config.yaml
n_layer: 8
n_experts: 16
d_expert: 416
router_bias: true
init_std_router: 0.0199
lr_router: 0.000611
norm_eps: 1e-06
tie_embeddings: false
optimizer: "soap_variant"
batch_tokens: 131072
Below are experts of layer 5 (counted from 0) of a mixture-of-experts language model. Rows are named router (the router's row for the expert), gate (a neuron's input weights, with its number), up (a neuron's input weights, with its number) and show model dimensions 0-191. Each number is 128 + 24 x the weight over its row's rms, rounded and kept within 0 to 255.
After each expert's rows: a language model's description of what the expert responds to. This comes from a sample of Wikipedia text that the model never trained on.

# expert 0
router [169 133 106  97 103 127 121 141 153  94 116 146 126 172 102 115 148 133 109 156 147 129 105 169 127 132 161 151 128 134 124  90 137 123 162 148 142 124 143 137 107 161 146 130 106 142 142 148 110 135 133 136 160 132 157 129 139  71 135 102 142 157 119 102 109 101 142 143 135 129 149 131 109 137  69 149 124 130 123 129 154 120 109 131 125 120 162  78 133 145 109 111 136 130 103 154  91  91  92  94 134 142 108 140 149 113  95  98 127 123 138 173 126 134 126  92 131 103  68 121 183 125 118  85  82 125 139 129 148 156 141 105 109 150 142 151 118 162 128 138 124  97 117 185 124 180 131 118 161  84 178 119 106 110 132  93 140 120 113 172 169 126 156 109 123 165 117 160  88 105 120 110  77 100 129  88 170 112 141 124 139  84 130 154 131 153  91 122 152 133 101 130]
gate2 [136  78  97  68 171 122 110 119 124 137 166 157 162 119 118 104 135 142 115 121 124  98 119 161 133 100 152 126 152  88 135 114 145 103 115 121 122 118 121 149  99 138 157 146  74 112 137 137 172 135 120 111  94 122 142 175 145 126 168 142 136 117 176 102 148 157  82 147 146 159  91 161  88 179  95 155 119 137 132 107 165 107 104 144 122 114 198 136 116 161 159 151 103 136 128 144 136 143 113 120 112 119 125 184 149 171 122 144 137 128 116 124  54 155 123  82 123 144 172 126 114 101 122 146 126 142 129 107 126 140 129  96 156 119 125 115 129  99 151 128 133 140 119 100 154 108 102 151 168  76 138 161 148  97 140 137 117 147  98 117 153 145 122 135 145 132 151 138 138 133 125 119 166  98 166 127 135 152 160 136 124 113 121 121 112 168 120 143 164 135 151 134]
up2 [151 128 143 111 156 123 121 158 106  80 171 127 124 139 112 153  95 120  88 118 122 153 150  98 107 121 137 130 151 112 135 174 122 130 162 108 112 119 118 100 124 101 111 141 147 133 124 181 106 140 160 131 128 116  93 161 122  88 166 150  88 161 175 149 110 131 125  95  93 130 158 123 148 133 103 137  98 152 151 116 108 174 158  95 103  88  91 147 137 167 168 140 116 146 125 142 122 169 131 169 118 133 113 151 137 125  93 157 138 126 146 145 150  97 187 156 101 160 137 142 151 115 135 102 127  97 145 148 114 155 135  80 139  89 111 127 135 117 169 138 134 147 120 124 120 122 121 146  99 105 111 130 121 102 138  85 145  86 105  97  85  56 150 135 104 123  94 145 131 139 143 139 149 138 168  99 164 108 155 134 140 109 120 118 121 111 163 125 122 164 162 134]
Table and infobox field names

# expert 1
router [111 157 123 159 111 136 111 124 124 163 154 148 167 156 134  99 153 158 111 134 155 122 109 164 121 113 177 132 119 162 133 132  95 171  98 116 172 129 123 150  99 124 128 139 114 122 143 119 155 108 109 100 126 118 123 126 166 165 100 147  98  84 107  96 125 116 128 167  86 120 137 129 130 119 134 130  93 122 108 134 170  61 155 116 117 126  85  78 145 129 140 141 121 133 119 117 111 124 133 122 101 105 143 100 159 125 124 115 123 130 152 121 112 145 155 146 109 101 165 101 115 117  99 161 133 109 110 138 194 129 131  84 153 126 132 187 119 141 172 131 177 153 115 113 114 150 141 108 149  87  83 125 107 162 166 182 107 111 127 105 130 120 143 118 122 138 130 178 109 146 117 125 174 130 184 107 167 133 131 104 140 163 121 117 121 145  77 132 125 120 105 130]
gate0 [151 133 137 151 137 155 100  97 147 113 124 132 162 114 114 114 141  95 154  83 142 116 124 187 104 135  97 122 124 117 143 119 135 122 141 144  96 158 100 164 124 147 146 171  93 114 104 132 141 133 102 106 131 158 101  76 116 147 140 114 118 100 110 176 144 121 120  85  99 101 138 112  95 131 118 193 122  93 103 119 149 124 120 164 140  81 103 174 107  90 123 139 152 125 141 103 146 150 101 104  96  99 113 138 158 101 159 112 106 127 128 103 121 113 109 115 134 167  95  96 135 106 132 167 126 119 109 145 166  91 134 150 146 135 118 158 109 103 129 133 142 157 130 123 135  97 103 131 159 142 141 133 112 165 102 145 107 141 138 135 101 131 116 176 130 106 154 135  84 153 140 139 169 124 172 127 118 130 118 109  83 168 166 101 144 156 123 131 149 202 110 139]
up0 [116 115 155 136 128 105  96  85  74  66 148 124 136 131 128 148 138 114 137 113 180 134 123 131 128  97 115 124  96 180 138 155 126 107 149 148 126  96 157 111 154 163 122 171 137 149 146 126 157 102 105  85 155 107 144 157 104 104 127 130 150 142 115 146 116 164 124 132 117 153 154 144 163 139 151 161 134 117 173 165 135  78 121 118 134 111 126 141 168 109 112  88 132 123 133 102 162 132 105 115  93 120 119 118 109 126  80 122 123 116 125 121 152 121 123 103 130 182 137 113 129 146  83 140 111 167 165 124 110 155 142 133 107 114 151 146 116 121 135 122 118 113  94 117 109 145 117 141 135 130 127 172 118  93 161 158 118  94 138  93 166 151 112 155 128 122 110  47 166 134  89 128  91 140 114 122 157 139 114 105 128 136 112 172  73 132 132 130 109 126  70 116]
Prepositions and quantity words

# expert 12
router [147 108 138  87 136 164 116 180 162 133 160  80 125 123 122 120 130 139 104 123 164 164 159  90 114 141 123 102 180 119 146 108 134 113 146 133 114 151  94 129 123 120 164 123 128  91 125 111 140  92 119 114 139 142 107 161 108 110  86 126 138 154  90 135 139 184 119 120 143  94 111  77 115 121 152 134 164 153 174  78 101 130 121 103 125 106 174 181 116 135 119 172 130 157 149 152 122 107 118 111 121 142 139 158 136 114 147 114  95 133 132 140 137 132 115 178 180 149 131 131 170 122 133 136 117 169 147 127 148 125 131 129 120 158 129 148 139 142 103 154 107 164 135  96 102  88 150 172 133 138 117 116 127  93  80 141 123 159  93  98  86 150 100 150 133 132 170 130 115  98 108 111  93 154 157 128 143 170 104 122 119 130 132 152 134 128 156 142 160 130 167 125]
gate1 [127  92  81 118  87 126 101 166 163  94  99 150 167 127 117 137 143 150  68 133 108 132  98 136 113 107  96 156 107 170 126  81 161 154 152 152 104 156 126 128 156 115 142 132 210 145 158 107 108 134 129 140 132 131 145 141 127 158  92 137  99 146 115 139 163 157 119 103 147 136 131 123 150 136 170 165 102 152 159 125 151 133 113 100 117 150 115 127  68 101 130 149 131 133 118 115 113 143 103 142 131  89 111  96 120 149 169 127 120 100 113  91 119 152 124 134 103 116 119 111 105 149 133 105 172 105 120 100 155 145 105 139 129  93 104  68 127 140 136 109 122 170 124  55 115  96 150 160 111 124 123 114 115 119 136 146 130 137 114 109 108 145 117  92 189 124 144 127 139 152 107 162 108 104 111 174 118 122 126 124 139 162 112 110 122 141 125 109 119 115 153 118]
up1 [135 141 159 128 137 125 138  91  86 155 138  91  70 145 166 129 103 105 184  99 152 126 147 130 152 150 156 127 131 102 118 186  94 106 102 125 111 107 150 140 107 138 118 120  80 140 106 170 152 123 119 131  86 110 107 106 109 130 148 124 141 108 162 146 102 113 149 147 108 144 150 120 145 108  93  98 164  96 113 119 108 117 145 145 130 130 104 138 173 139 111 106  87 104 127 138 121 140 168 107 104 173 144 128 128  95 120  96 121 174 140 139 112 121 119 146 142 152 157 150 138 119 119 140 104 129 112 137  88 128 162 114 121 132 157 183 119 110 126 137 127  90 139 189 141 193  95 102 134 118 133 113 131 144 166 141  96 122 130 132 128  94 147 145 100 146  97 124 118 149 136  89 112 140 131  65 139 139 155 119 162 110 142 159 119 103 155 145 155 136  72 126]
Table separators and first names

# expert 7
router [107 107 117 158 116  96  87 133 101 101 121 120 137 116 111 128 120 149 122  92  95  94 122 118  94 142  97 126 122  68  72 136 116 120 143 124 145 136 135 146 119 147  97 151 129  98 103 115  92 126 109 119 111 137 143 129 130 147 140 129 142 151 141  96 116 140 113 134 178 142 153 109  92 114 129 147 114 118 126 168 126  82 113 131  83 109  82 100 149 104 167 114 155  79 126 122 112  99 104  78 153 102 110 144 148 135 137 103 126 150 137 109 114 109 124  97 134 146 119  93 142 154 180  90 179 131 129 103  91 200  80 183 138 148 155  92 128  97 136 106 129 142 146 133 123 118 136 111 125 124 146 149 109 105 147 106 141 116 122  96 130  91 104 101 121 125 122 115 124 190 174 117 121 171 129  93  94 151 112 118 120 110 121  92 135 113 148  91 151 131 106 124]
gate2 [ 94  93 108 130 165 123  99 120 140 148 153 109  88 125 114 128 142 191 132  87 146  96 112 144 110 119 136 127 166 113 121 105 157 129  58 117 106  91 111 127 129 119  85 129  70 122 140 129 115 120 139 104 167 131 153 175 143 106  96 129  99 117 131 103 171 109 123  85 144 121 116 104 137 137 146 133 125 130  82 163  97 124 121 127 130 144  92  86 106 134 144 142 138 190 164 150 110 154  97 119 121  79 148 136  93 149 116  69 158 108  98 116 127 119 103 157 169  86 156 108 136 122  87 112 139  91 141 143 154 125 139 134 113 112 115 108 105  92 143 152 133 144 137 117 138 128 108 147 129 153 113 145 136 146 109 105 148 144 138 117 146 111 120 182 114 115 154 107 148 142 192 132 126 143 145  99  94 118 130 142 155 119 114  77 132 133 148 110 117 143 108 112]
up2 [146 156 121 110  68 133  85 116  91 124 152 102 127 132 111 108 134 131 103  96 146 134 174 126 108 156 117 122  33  92 151 114 129 101 159 123 138 159 161 122 136 148 142 133 146 158 146 116 132 119 112 137 117 126 157 132 122 143 141 117  95 157 129 142  85 140 102 115 122 156 127 135 126 133 118 131 152 132 114 116 167 139 117 132 146 158 119 124 148 123  89  84  95 136 121  74  87 131 110 126 118 140 127 118 123 101 134 133 102 125  94  97  97 141 183 117 110 140 135 151 186 130  97  82 132  98 119  88 151 145 109 117 153 162 166  82  97 148 109  72 146 156 143 137 132 123 131 162 131 180 132 101 139 138 153 117  87 109  84  80 150 149 106 105 153 117 161 118  83 108 133 140 119 134 130 135 105 117 133 129 108 101 142 142 131 128 143 109  97 115 110 164]
Place and direction words

# expert 9
router [173 133 115 122 136 117 159 109  96 147 151 116 163 107 137  91  91 156  95 150 130 145 148 152 155 109 111 170  77 137 146 118  65 128  99 133 105 124 187 140 154 122  89 141 139 127 110  87 151 181 140 145 144 114 131 120 115 107 186 167 124 153 162 122 119 124 106 120 122 168 147 157 131 144 142 120 129 131 149 153 184 131 136 166  78 156 136 155 126 165  95 125  79 106 128 113 129  87 131 170 113 112 108 119  94 139 149 139 146 132 145 115 145 141 167 104 121 135  96  72 102 153 118  90 131 148 132  78 118 127 112 113 144 125 146 134 151 126 140  94 122  93  94 154 136 132 127 126 112 160 126 154 106 101 123 106  89 105 158 119 151 149 153 123 155 106 128 108 158 105 115 108 131 122 140 138 140 130 149 161 118 144 124  96 152 164 164 126 140  95 133 132]
gate1 [111 184 168 163  78 114 132 111  41 126 129 158  95 108 107 158 150 114 146 143 120 100 126  89 125 113 144 166 125 106 183 108 137 129 129 127 120 170 131  79 165 123 137  96 126 152 101 136  90 145 116 136 153 109 138 104 154 130 134  83 120 120  99 109 110 107 101 108 136 118 159  94 156 102 119 116 109 139 112 128 172 126 128 128 169  94 172  85 157 162 109 144 180  84 137 126 144 133 103 124 158 148 122 140 125 134 146 143 122 160 117 130 138 152 105 156 168 136 134  99 159 123 122 116 136 140 130 144 128 107 123 163 141 119 147  88 117 172 160 161 136 134 142 113 123 113 143 111 103 101 156 108 146 107 151 132 131 103 106 123 113 148 126 113 139 124 135 178 102 158 142 130 181 145 142  86 151 138 152 108 163 108 122 121 133 152 115 137 169 154 143 117]
up1 [135 132 136 127  82 117 137 138 117 120 139 146 157 130 182 134  84 117 116 122  99 122 155  80 105 138 123 101 132  81 145 125 112 124 160 130 101 112 151 124 157 156 171 134 150 197 181 143 171 148 129 135  98 114 114  93 134 157 112 130 109 147 103 134  92 167  91 140 125 101 121 134  96  97 132 113 128 151 124 136 178  96 119 158 136 124 154 135 154 107 123  93 124 140 147 162 118 125 125  66 121 127 131 139 134 106 151 173 157  74  87 173 166 126  65 118 137 120 142 126 128 155  95 142 149 144 122 144 124 135 132  87 139 151  98 102  84 112 123 107 137 103 126  94 129 119  90  97 128 125 120 137 165 142 154 141 125 166 153 119 143  98 145 107  96  89 151 125 141 130 147 129 117 110 112 145 147 125 150  80 121 123 155 136 132 140  99  80 162 130 133 141]
Articles and description words

# expert 3
router [ 93 105 114 129 131  89  90 130 147 128 131 158 126 129 134 135 129 112 140  83 129  92 136  77 121 178 150 123 154  99 185 151 147 135 157 111 119 127 124 121 156 126 102 118 113 116 135 124 107 142 158 129 145 126 124 190 120 117 136 102 121 126 118 162 127 143 171 106 145 108 144 122 129 146 179 134  74 118 104 119  93 131 121 146 123 156 152 151 144 144 146 109 109 182 154 135 127 153 175 143 122 174 122 159 128 115 111 132 145  98 148 117 134 155 115 177 108 147 141 142  97 163 130 105 156 138 151 170 122 146 146 134 112 144  80 119 112 120 113 158 140 108 139 154  89 106 170 165 116 169 151 125 147 133 152 183 173 144 135 134  95 143 145 102  95 141 193 108 125 120 146  81 102 141 182 117 145 110 122 145 121 105 149 122 153 135 106 118 146 167 130 116]
gate2 [167  78 148 147 121 150 155 109  75 126 104 148 141 134 104 138 149 135 137 146 140 110 102 127 117 125 111 158 134 124 145 131 143 128  91 156 152 122 144 118 176 122  91 131 118  73 163 136 102 141 145 113 121 110 101 101  96 126 157 179 150 157 147 132 131 140 145  95 113 121 148 117 124 119 108 158 124 139 104 149 100 120 150 111 146 118 137 131 118 107 115 130  87 131 118 110 112 157 112 158 144 124 111 102 140 111 106 166 170 183 151 113  85  92 115 159 115 153  74 145 104 139 156 103 139 142 129 168 121 168 142 145 145 108 130  78 144 170 177 167 116  99  90 130  85 128 136 156 105 135 153 145 109 130 180 146 114 137 135 103 140 153 111 147 144 139 139  99 120 109 153 156 144 149 119 125 127 156  81  98 117 164 121 131 191 125 142 143 120 179 165 131]
up2 [145 101 144 119 157 149  88 143 107 144 129 124 135 133 175 154 120 148 129 139  97 102 105 148 120 157 125 137 113 103 127 154 137 126  84 126 115  99  73 162 185 125  95 149 117  91 132 124 139 118 109 129 150  82  99  90 122 121 155 133 134 103 165 159 181 128 167 129 133 127 136 125 139 129 118 178 103 151 149 123  88 141 141 127 157 113 148  84 150 111 123 111 121 142 102 134 140 163  89 130 162 142 147 144 124 126  84 120 132 167 154  88 151 123 105 104 133 116  74 145 130 139 141 122 160 169 147 121 140 180 116 143 116 129 146 151 145 172 168 160 101 121 162 109 108 163 121 136 117 144 142 152 110 154 161 122 106 165 115 124 201 143 146 128 145 139 129 123 112  87 135 119  98 108  94 173 113 133  99 122 115 158 125 181 121 112  93 128 123 132 139 157]
List dashes and prefixes

# expert 11
router [147 120 148 183  98 127  96 133 125 118 126 136  93 150 125 155 154 116 133 157  70 138 109 132 163 127  97 162  91 127  79 146 134 135 119  97 128 145 125 116 191 161 109 149 121 144 142 123 135 184 129 121 157 160 158 120 136 155 125 157 108 141  87 148 169 109 150 146 112 137 113 175 158 152  79 124  98 116 132 147 125 103 135 139 128 133 124  80  73 120 144  94 118 127 115 122 101 118 157 124 129 114 155  96 103  89 130 151 115 132 103 148 113 115 175 146 126 135 108 127  87  80 112 137 132 132 138 120  93 124 110  89 147 102 141 108 126 128 100  99 150 171 106 135 139 133  88 104 107 131 147 126 151 149 114 125 125  95 150 158 191 153 129 132 144 159 127 151 147 145 116 148  99 109 100 129 116 159 105 131 145 167 104 142 106 116 176  87  92 118 120  94]
gate0 [119 116 144 138 147 110  99 152 110 157 126 103 149  98 120  79 129 115  95 121 132 123 129  92 151 113  99 129 131  73 169 130 119 123 125 123 147 189 106 106 129 154 135 129 151 121 164 145  84 144 139 108  99 112 152 191 150 121  99 163  98 133 117 173 134 116 148 127 145 169  88 144 148 117 159 159 137 149 148  94  91 124 120 109 148 107 111 133 114 146 136 113 156 130 164 140 122  95 135 129 130 133 132 142 151 166 110 143  81 107 141  98  88 117 159 113 124  53 114 158 157 102 112  84 143 121 126 110 121 141 120 121 155 112 129 145 122 122 209 108 131 142  93 125 161 147 142 124 141 137 143 129 136 182 150  76 132 141 134 122 122 131  99 104 162 124 101  70 134 143 100  94 104 108 118 127 114 163 116 118 104 105 131 151 154 107 148 119 118 127 155 133]
up0 [125 123 151 167 150 143  94 118 151 102 121 152  91 124 121 134 182 140 161 159 121 121 144 121 118 164 127 155 140 113 123 143 111 134 113  75 108 158 135 141 127 112 151 125 147 132 149 115 108 136 151  45 131 106 187 117 174  92 128 127 123 121 123 155  97 123 135 135 130 122 126 116 109 128 143 124 138  87  98 127 114 127  79 123 135 112 136 133 118 118 124 154 119 142 123 132 150  83  92 146  84 102 110 102 128 161 142 148 164 144  78 149  98 130  70  94 133 135 123 134 130 169 124 155 124 155 129  96 156 137 142 137 170 131 163 136 110 135  90 117 118 122 157 150 121 115 119 121 138 131 162 115 163 136  94 141 152  62 127 145  89 125 169 133 154 150 118 133 155 164 121  57 108 109 125 133 128 118 149 122 106 117 115  93 122 164 145 126 138 114 180 178]
Mid-word verb fragments

# expert 10
router [109  94 111  98 157  85 120 116 170 137  91 149 120 135 114 174 114 106 106 147 125 105 123 111 111 145 137 122 174 132 123 109 100 126 200 155 116 142 102  98  96 130 100 103 175  89 140 140 123 120 141 129 121 171 149  89 133 162 103 132 120 137 160 151 134  78 139 125 137 179 124 143 160 143 160 144 136 109 114 137 124 138 131 127 125 103 129 114 124  87 110 114 160  89 139 141 143  97 130 112 101 109 124 161 144 143 113 124 105 120  98 156 131  95  99  77 124  92 160 105 146 106 101 117 173 107  95 139 111 123 146 154 143 106 112  61 133 160 130 125  84 184 141 138 124 122 137 202 111 115 124 126 148 144 128  99 138 114 142 128 132 169  76 144 143 132 149 141 123 162 145 130 126 107 128 154  86 137 121 107 169 104 122 149 115 118 143 137 116 121  95 138]
gate0 [ 67 141 129 137  82 128 135 147 107 158 116 152 102 153 101 167  90 147 112 178 137 121 174 137 143 115 134 108 113 119 122 123 102  84  92 124 124  87 103 130 117 110 112 131 141 135 126 140 110 147 127 178 125 131 122 119 106 171 133 119 165 147 158 130  94 168 130 140 119 108 166 115 128 114 108  86 117 168 109 162 150 123 137 141  95  98 147 110 145 151 135 104 118 143 129 121 169 150 154 157 139 135  97 143 132 130 130 123 137 149 164 153 126 140 115 116 153 134 120 102 137 134 147 104 108 150  82 139 119 141  99 131 153 116 109 135 155 108 146 112  92  91  86 112 134 135 138 154 133 122 122 146 150  55 100  98 150 129 121 134 111 109 110 102 111 108  66 172 116 118  59 113 149 138 162 128 116 106 198 149  97 136 156 133 114 107 112  92 155 127 167 147]
up0 [150 160 123 142  85 115 185 167 118 157 130 103 119 164 148 117 122 111 137 137 120 143 162 107 180 194 133 152  77  98 102  81 129 105  61 124  79 139 126 161 150 182 144 149 188 110 123 107 149 137 109 130 128 124 107 106 125 107 119 160 141 135 151 104 130 101 117 105 148 115 175 135 138 122 139 162 147 155 109 112 167 137 137 112 134 156 131 110 117 160 110 143 118 174 126 124 136 130 106 133 153 134 129 153 112 123  93 176 137 123 110 133 125 155  95 141 146 154  90 126 109 124 144 103 143 154 121  95 156  97 161 129 163 102 111 132 118 100 119 111  67  75 103 166 140 144 123 132 137 146 139 140  96 151 115 101 143 100 143 129 114 138 112 120 139 111 117 170 148 129 124 131 129 125 102 156 122 138 153 155 109 151 117 158 127 150 164 107 149  98 146 108]
Words inside titles

# expert 6
router [142 111 127  81 121 132 152 104  71  89 135 124 119 137 137 149 168 150 156 122  99 134 118 130 123 128 127 156  67 129  86  97 117 150  85  89 119 118 143 104 153 159 101 109 123 119 174 117 115 150 155 138 129 163 160  79 125 144 178 158 164 103 195 136 105 139 115 138 116 131 143 136 126 113 102 105 117 124 144 160 138 111 110 110 170 107 104 132 141 104 106 112 170  87 142 139 134 150 120 171 141  87 176  97 115 144 123 149 158 149 134 140 134 118 140  93  93 145 103 146 101 153 100 183 128 108 168 122  91 148 125 128 180 124 153 128 175 113 126  96 115 108 133 135 130 140 152 123 118 105  91 133 114 139 107 119 128 153 115 131 118 123 129 141 132 102 154 101 118 118 137 183 109  85  94 133  99  94 162 111 114 145 119 116 111 140 118 137 118 132 152  92]
gate2 [122  57 172 161 186 141 125 148 130 100 141 150 107 127 115 130 133 142 159 133 148 110 130 147 108  96 141 140 125 120 150  95 152 112 147 114 130 119 120 124 142 136 145 155  69 103 142 113 151 118 157 104 116 141 147  78 150 139 135 123 155  75 117  97 132 125 102 111 151 131 150 131 153 172 198 116 141 115 111 109 113 115 122 160 139 139  91 134 135 126 133 158 105 167 120 165 169 107 127 132 135 141 101 142 104 110 130 115 167 118 139 109 181  84 125 151 136  87 119 126  81 118 124 173 147 140 145 121 124 103 159 103 180 102 154 128 151 146 102 151  95 144 144 137 124 144 116 101 109 140 131 150  97  72 145 129 136 112  81 102 148 138 115 141 129 112 168 104 128 139 105 119 162 120 125  97  86 158 124 119  93 115 134 140 178 176 143 130 129 133 149 123]
up2 [ 99 184 109 139  70 122 121 138 138 141 140 126 141 154  90 120 145 119 102 101 131 136 152 135 140 140 126 135 117 100 102 163 114 135 111 114 104 107 150 119 128 122 122 113 111 123 138 110 102 156 115 154 105 129 134 129 122 135 120 113 143 174 126 151 122 143 146 145 128 153 102 140 106  98  68 123 126 114 177 123 118 106 152  90 126 135 128 109 108 134 117  99 134  98 143 120  99 143 105 162 126 130 183 129 134 145 147 151  76 184 132 151 104 154 132  76  89 180 147 145 152 124 137  97 106 125 124 127 132 175 139 147 120 192 104 151 133 143 132 134 119  94  70 155 113 156 129 167 136 114 156 130 122 132 129 131 166 122 150 133  95 148 160 112 155 172 108 175 132  93 173 141 131 136 150 141 111 102 142 106 141 132 122 127 138  66  99 205 138 135 121 146]
Plural and common nouns

# expert 13
router [ 97 194 137 174 146 107 117 124 130 141 102 132 112 123 119 139 140 126 157 107 128  84 133 149 111 104 120 129 133 117 144 166 116 109 158 103 108 129  85 144  93 105 175 124 143 149 144 118 110 144 129 142 151 152  89 137 130 128 102 116 183 100 123 149 128 122 124 113 165 138 110 110 138 155 156 145 148 157 115 102 102 125 120 111 121 168 146 136 132  96 126 179 159 180 114 150 134 126 164 118 139 151 111 136 119 131 171 119 114 126 146 122 129 154 113 130  88  91 162 176 102 126 134 142  98 166  99 186 149 102 135 126 103 176 106 120 128  93 101 139 126 106 125 129 154 145  86 146 164  94 157 159 143 136 164 169 121 134 135 167 115 117 127 129 144 173  63 125 130 132 101  85 107 138 124 138 154 106 135 106 121  91 138 156 156 129 163 107 120 176 139 107]
gate0 [166 161 129 128 181  86 129 145 125 106 121 128  96  85 157 131 107 126 110  85 123 112 137 136 168 130 118 158 107 109 132 133 139  73 155 129 115 143  91 109 126 111 111 127  97 143 113 104  70 106 120 127 141 156 114 134 142 171 157 111 136 133 125 113 149 110 124 112 105 182 118 101 157 149 154 136 146 100 147 120 161  96 118 110 124 137 140 105 111  83 152 108  99 179 129 105 144 154 150 148 107 131 126 145 112 104 136 137 168 104 146 169 131 114 138 125 111 146 124 117 140 142 134 142 113 143 106 140 147 151 117 159 133 148 120 161 114 135 151 157 136 158 106 126 114 131 122 137 155 170 174 177 144 123 100 120 118 181 143 122 120  93 163  71 133  72 169 106 159  93  92 176 115 189 150 115 116 117 120 130 143 161 115 117  93  95 147 117 141 146 113 114]
up0 [129 123 131 103 139  66 146 148 117 163 123 156  99 127 146 118  98 115 126 118 117 103 144 112 114  98 119  86 130  59 141 165  78 129 136 150  97 150 120 151  83 116 152 153  99 102 104 100 141  93 114 168 148 164  93 104 121 163 167 131 124 151 110 122 126 122 131 111 131 142 155 129 118 104 145 123 120 172 111 127  88 163 102 126 120 116 133  90 116 139 132 122 139 132  87 116  93 132 118 112 142 124 147 125  97 144 100  81 148 158 157 144 136 142 118 145 130 130  92  70 113 134 103 150 108 160 157 133 125 138  82 134 119 159 142  89  82 143 167 124 146 125 141 131  98  70 130 123 151 166 164 153  73 152 108 149 147 128 129 154 156  98 136 115 146 110 149 111 157 117 117 134 101 106 168 128 140 109 118 139 147 156 133 147 143  72  91 113 120 157 136 138]
Brackets, quotes and line breaks

# expert 8
router [141 143 123 125 120 131 100 118 137 145 147  90 138 145  98 136 157 105  74 133 120 174 127 168 152 151 114 102  79 174 112 140 170  97 106 134 128 123 163 128 117  91 102 144 101 130  93 146 142 156 115 146 137 159 106 170 120 166 122 114 119 136  82 141 166 125  92 114 109 108 128 139 167 127  98 134 134 135 126 143  78 158 100 107 142 134 139 105 138 130 135 107 130 174  98  89 121 188 117 134 141 131 141 103 135 120 142 141 147 127 115 133 148 135 143 171 106 137 135 157 154 164  96  85  79 113 121  79 129 142 178 115 102 131 125 160  80 118  85 115 138 122 148 103 123 118 128 121 103 161 108 107 123 137 167 118 160 115 141 103 132 167 176 145 102 111  90 114 111 156 131 114 138 103  83 149 148 103 150 132 165 120 145 121 121 101 128 173 127 100 112 154]
gate2 [133 125 141 129 152 142 146 164 122  99 122 121 129 125 133 147 101 118 151 139 161 112 110 160 181  95 135 110 149 168 120 134 119 135 106 146 112 137 147 133 124 167 134 165 111 122 118 126 100 133 169 110 120 144 131 113 110 129 152 139 161 140 126 127 165 140 126 120  79 124 114 113 102  96 110 139 139  78 131 125  90 151  96 122 160 137  50 143 102 134  96 138 111 157 127 171  94 134  89  99 129 132 157  99 130 116  72 115 168 152 109 150 143 100 145 122 160 171 136 135 130 126 115 145 130 106  85 144 117 129 159 131 126 166 136 101 113 139 190  77 149 112 137 139 123  94 145 115 121 124 163  84 145  86 157 128 153 142 138 139 122 166 147 108 120 149  99 107  89 150  95 122 137 133 148 107 162 175 167  99  88 131 148 104 112 152  73 115 140 133 163 142]
up2 [159 114 150 144 129 122 113  97 123 135 144 158 123 132 125 126 165 149 132 137  81 193 117 108 109 130 131  93 110 114 125 124 131 100 139 133 166 126 133  94  91 125 105  99 142 141 127 137 167 102 134 139 135 125 136 132 137  96 120 158 128 161 113 110 140 155 113 110 148 180 154 117 115 103 100 122 154 145 152 151 156 132 188 129 152 150 152 150 139 144 115 112 165 136 121 170 153 107 166 125 137 123 107 125 134 126 153 102 108  98 152 114 129 152 119 113  61 101 152 125 108 144 157 151  89 148 164 115 127 154 122 101 124 108  90 132 174 130 146 118 142  58 110 110 101 136 149  91 110 138 150 156 139 155  98 131 137 130 113 107 118 125  79 117 141 108 134 140 113 118 106 108 140 105 160 145 112  91 121 211 141 170 161 196 139 117 119 126 168 147 121 104]
Biography verbs after subjects

# expert 2
router [125 116 141  79 144 169 136 112 128 131 122 142 127 132 182 145 110 104 123 103 147 148 125  99 131 125 157 113 139 117 116 132 141  87 145 122 159  97 127 123 122 143 158 114  98 167 138 120 149 102 104 126  94 100 127  77 131  99  78 128 142 166 161 122 142 170 153 144 148 131 137 107  90  96 135 114 161 120 131 147 135 161 143 136 138 112 153 162 146 124 101 130 155 108 145 182 130 134  98 118 116 185 101 149 119 140 119  58 113 119 154 106 117 112  79 108 161 105 118 155 191 126 174 163 117 112 136 101 151 134 126 135 111 119 100 149  91 151 108 131 140 133 134 140 168 143 130  79 143 130 143 145 125 150 138 152 122 122 115 126 112  86 145 116 130 155 159 143 132  81 147 158  99 152 116 118  75 101 108 161  99  79 135 137 113 172 139 145 157 149 136 105]
gate1 [138 130  74 156 102 143 160 121 142 126 116 114 133 116 140 115 135 114  93  90 113 114 116 162 123 153 142 103 180 130 104 111 185 134 157  88 115 142 108  75 138 113  94 141  83 151 140 138 169 134 151 131 132  98 138 149 110 140 167 131 117 143  95 128 104 126 130 146 128 107 107 116 136 143 185 113 125 108 121 106 106 132 137 162 113  80 178 130 143 126 132  81 105 131 150 127 143 120 130 135 151 128 140 109 151 143 117  89 126 152 137 125 156 136 149 177 125 141 171 108 140  95 126 103  99  71 152  65 128 142 105 107 119 172 118 118 112 119 150  70  98 102 115  99  92 114 128 144 114  88 105 150 120  90 155 145  81 127 138 154 108 147 123 103 165  92 161 145 153 125 125 139 107 103 121 112 119 121 122  94 114 150 115 128 147 107 114 135 137 104  93 178]
up1 [142 103 100 120  82 154 129 122 152  88  94 127 122 132 122 133 129 100 132  88 120 120 140 127 149 141 147 127 170 169 112  89 107 170 134 122 105 148 114 121  61 125  97 170  88 147 132 100 119 138 139 178 129 107 132 148 102  98 127 137  70 149 131 155 143 133 138 145 151 101 106 118 141 133 119  93 119  97 116 129 134 149 148 140 103  96 178 132 118 117 142  97 144 120 172 143 128 127 108 146 138  84 108 140 149 148  53 104 133 162 124 113 156 141 116 151 103 111 100 113 109 120 172 108 138 102 109  99 129 169 125  99 149 138  97 149 119 111 100  70 126 120 108 106 157 119 160 134 119  66 104 146 139  70 165 125  76 128 146 155 171 140 133  94 122 133 102 137 146 140 138 123 130 114 142 128  99  99 124 129 108 131  84 130 128 111 127 138 135 113  91 134]
Ends of names and places